{
  "d_model": 224,
  "n_experts": 192,
  "activation": "squared_reglu",
  "routed_scale": 1.0,
  "init_std_router": 0.0154,
  "lr_router": 0.000942,
  "norm_eps": 1e-06,
  "optimizer": "muon_variant",
  "lr": 0.00839,
  "beta1": 0.93,
  "batch_tokens": 65536,
  "seq_len": 1024,
  "train_tokens": 516300000,
  "steps": 7879
}
Below are experts of layer 9 (counted from 0) of a mixture-of-experts language model. Rows are named router (the router's row for the expert), gate (a neuron's input weights, with its number), up (a neuron's input weights, with its number) and show model dimensions 112-223. Each number is 500 + 50 x the weight over its row's rms, rounded and kept within 0 to 999. Numbers have three digits each.
Before each expert's rows: a language model's description of what the expert responds to; "gets" lists some tokens that make up at least twice as much of what it gets as of all text. This comes from a sample of Wikipedia text that the model never trained on. Tokens count by the router's weight.

# expert 21
What it handles: Digits in tables and coordinates. Number pieces and pipe separators in election results and stats tables, plus coordinate marks and year digits, such as 73,958 or ′N.
gets: " | ", "0", "6", "7", "5", "4"
router:525552511530451464500474439526534454531466470405477553528442518499506541474469426515467503485551452457532497464599437457453508563456537546550496535452448433569489326529435439573586500525425565509483391491515495501479512522490552476512523440473466466513445485476624511496577450561534471437521465444506461534559470595489544573497526542549
gate0:418530476491442567477399449521427446439490470421484490459559485595591602492494437494546477491561476399530489493540503528514486568612497504447474500518518457517600475526519461521462467569420487508478557518572439427621481485511532494585449446513505568535621528391614476446545479421538333504526476522513510489497511582504520453553567543449
up0:479515524476583494415448539556508424472474443462469493530460578461600446424544516503535494538538502485532479503417432484507551470497487624423514539555554520520570499472605512512577501443589434523590446479424464507361466469487488470479495498537462488491461591434512468422566476556541521483482579507451536484461416565462505440570438461599

# expert 27
What it handles: Mid-word syllables. Short vowel-led pieces inside words and names after an opening consonant, such as Sch-u-bert, j-u-venile, s-au-vignon, influ-, Lu-.
gets: "u", "in", "or", "ri", "ro", "re"
router:507488532575554518445395454502511501558461457459551512514468433534463599435491489564496500546613392508543519474544509560449465557563518485570576510505479437484484439490496490591484564467478532544479412443499552500542468528479476510501594416517455508596507456450560518445560405507501486468523470501573480515521478577500506569447468565572
gate0:452527605484463473505458329432538560458434467508546422501493475490493512456473540585484501439595546546464599520489554507499524510489553494587571446572595517559512386477542535458530538538446405314485471538516478474574469450471508489526520545411547526495479562429554458455525485482529450518542603495529491454509482514524468538496503462463
up0:474499481469538487471531509529536547488469470461531487460489495421487463473564534430489468613561561513447466477502543517465505510542482532497445502462514408535380546422488464610534484527457509531494519524403581495460562490508550469426581521390502496593546553445446468390542451550515490519513568448433524560515489452468485423505474458501

# expert 39
What it handles: Paragraph and section breaks. Line breaks after sentence-final periods and around == section headings ==, plus list dashes and table row breaks.
gets: "\n\n", ".", "\n", "==", "s.", "==="
router:505541494543486501501450456571576473568469488502518584444486469471494518475434496519483486536531425479529514457582534495463406552551493503557535534465450441533467427530433479530525544548499544505508414520627545543523528500440540453578509484444464582543480531499537556524582451558544475466519469487632421533536445504547513533496423509614
gate6:557540483588474510517469459446500483496492660452440460508495437472530477500484482465511519548463412390503431569536467586501505563530488519524485423493493538549496442562509477533534541557511466477545474468478526504466522522550476491387456507450550506555484467430469507481549507501459499522547530558507614581455549441621532485592448492477
up6:463425468460540475471437432561526532514515504532607601555453521443533456482506461431447496561580508522512397583317435504570563386554538514501396459440537574512484548537450504594562419534550405557546459446433482502446529519638484442472577490474483566484422503488473506546470512517541502490551514533449534535461476498522531467527457522495

# expert 16
What it handles: Section headings, sports tables. Heading markers, table pipes and score cells in sports season and tournament articles, such as === Other entrants ===, 0–1, Assists.
gets: ")", " |", "==", " |  |", "\n\n", "==="
router:596499461588507520574456455537556433541493456480487532499466470413533555494503482561534486528568499466531490448571509568519533505491566452533535529460445508547464441547446468565540518544461497538496498480508483547454496577489504484540566496445496489476407500437494559445569500484517498441612461459530492598557508518527533489434414469543
gate0:591467606528492432487531494552501467450409483423470366415465558504539515521500511381525557472474551495491553473404484487539488632456458463468561480498508470512569521479569516479453528445506576535527522514439573553512477474457483472546496486546549437477436479488469491505440494499612586453519478555629495651532486463567502517428419524565
up0:552556563421400443471525521487510506479463434463524466482455507526472430525468568460550499425629439578446495520442576524492570510466640396490525468523557484494459501484520458491540483438493470542527586441473558639467489503404491567564442468459524486408564432538441579543486603496493507410563505423452428525558451475514528533495556455558

# expert 56
What it handles: Sports table entries. Pipes and country codes in sports results tables, like | ENG, | USA, vs., Preceded by:, player and venue cells.
gets: " |", "|", ") |", ":", " |  |", "\n"
router:532533453534471464524482354525498407535470444456437507528472467420455509492475419516502486492509460448596584438549497562409485539504486486512574500473408465518509466519400396507549549530387511564465494447579549476485572534534538470484488444481482532513509532513550562522582441530511443498552468404603484565501546515546591559426371574536
gate0:474476434532460513574491480571500500446552495527510488568500528616425437579508436558525548534471518469607472468475454471414507498583550403498497450485578433445567544453486464415469430534442498552560445404502521479492492551557597501496384460505485621565485493453581486481492471483460492463460483462445510554558492409413529520491451455434
up0:463450511514448517441551457545500411526535456584507430551529550574462537495504544581521489509458467516515465502525519465591507390528381438545507428496499450527464447549502619562532471511500535580531582459512601514472595472483540420470553542454576538421492596484526499508462508446435494446484494437448519537516513636449460531501383462520

# expert 47
What it handles: Infobox line endings. Ends of infobox and table entries: semicolons closing location lines, final census digits, percent signs, coordinates, taxonomy and area fields.
gets: " |", "\n", ")", " |  |", "°", "′"
router:533561477507451534539439444559533489547448459421522570435439437478451495415467489515444431533603465517508536435575486510373479569541483504566518506439380396594508413578484434569520528546558573598547434453585513566455521540492537469545573441484473510505524500451518581574550410552489468461500482454538449555545512514519550537427496536588
gate0:433511451496560559538506456519450632471566503455555489503438487545536448482434548563523516575587564392548533422436536443460521505491428478495387570528473518609562522524433463505511505447498469489494474482536353430487505472486523476477521528502511573573554534468522513482479511510546500465485454436552454533520480489514490518451454472455
up0:453502569526413532495457477476532504454401569505463536450447463469445522534486489556460529488428543434414452530481470518519494506520611432410527505520401678453545517387438512611492479543622567494408507437567560438502453537467448500504501512502481508479631442487527533521440528509444474466574500487454569559558462557491598494396489502564

# expert 63
What it handles: Film and TV details. Words and numbers in film, TV and music entries: episode, recurring, season numbers, years, release dates, "in the", "album".
gets: " (", " | ", ", ", "2", " ", " in the"
router:529533518505468484514389450496556436521443436496415508496486493451434571523471474566536430484531494424516518473525485480465505524484535543538512605480436465558482490457527469567494563566375509531557486433597517501456496542489552457547504459457475489580505549450523577508475462540497441498599443463499472532528447550487566500497458478562
gate0:498474571415435481497459461507492582540444444499531512554594380470425460521461428551497515532499463504506434512430526479523538545576576502503570540533425497456509482478552429479478451538478513443400495564503531465462463584544487489419456554496482542413568523513429437425462605503471536567482493479478435519593438578478488519453555473557
up0:464621435464528478513465504512439398398493476441530508592512460528453552481475527568457451514545625507499455482493466467437539487490490476508457470506426461496428566457602504444484502572517572486493523482491400518545492569519559451612510427507511539494454535436520510535536624449430540591483456525544529497436537467655468526589445450535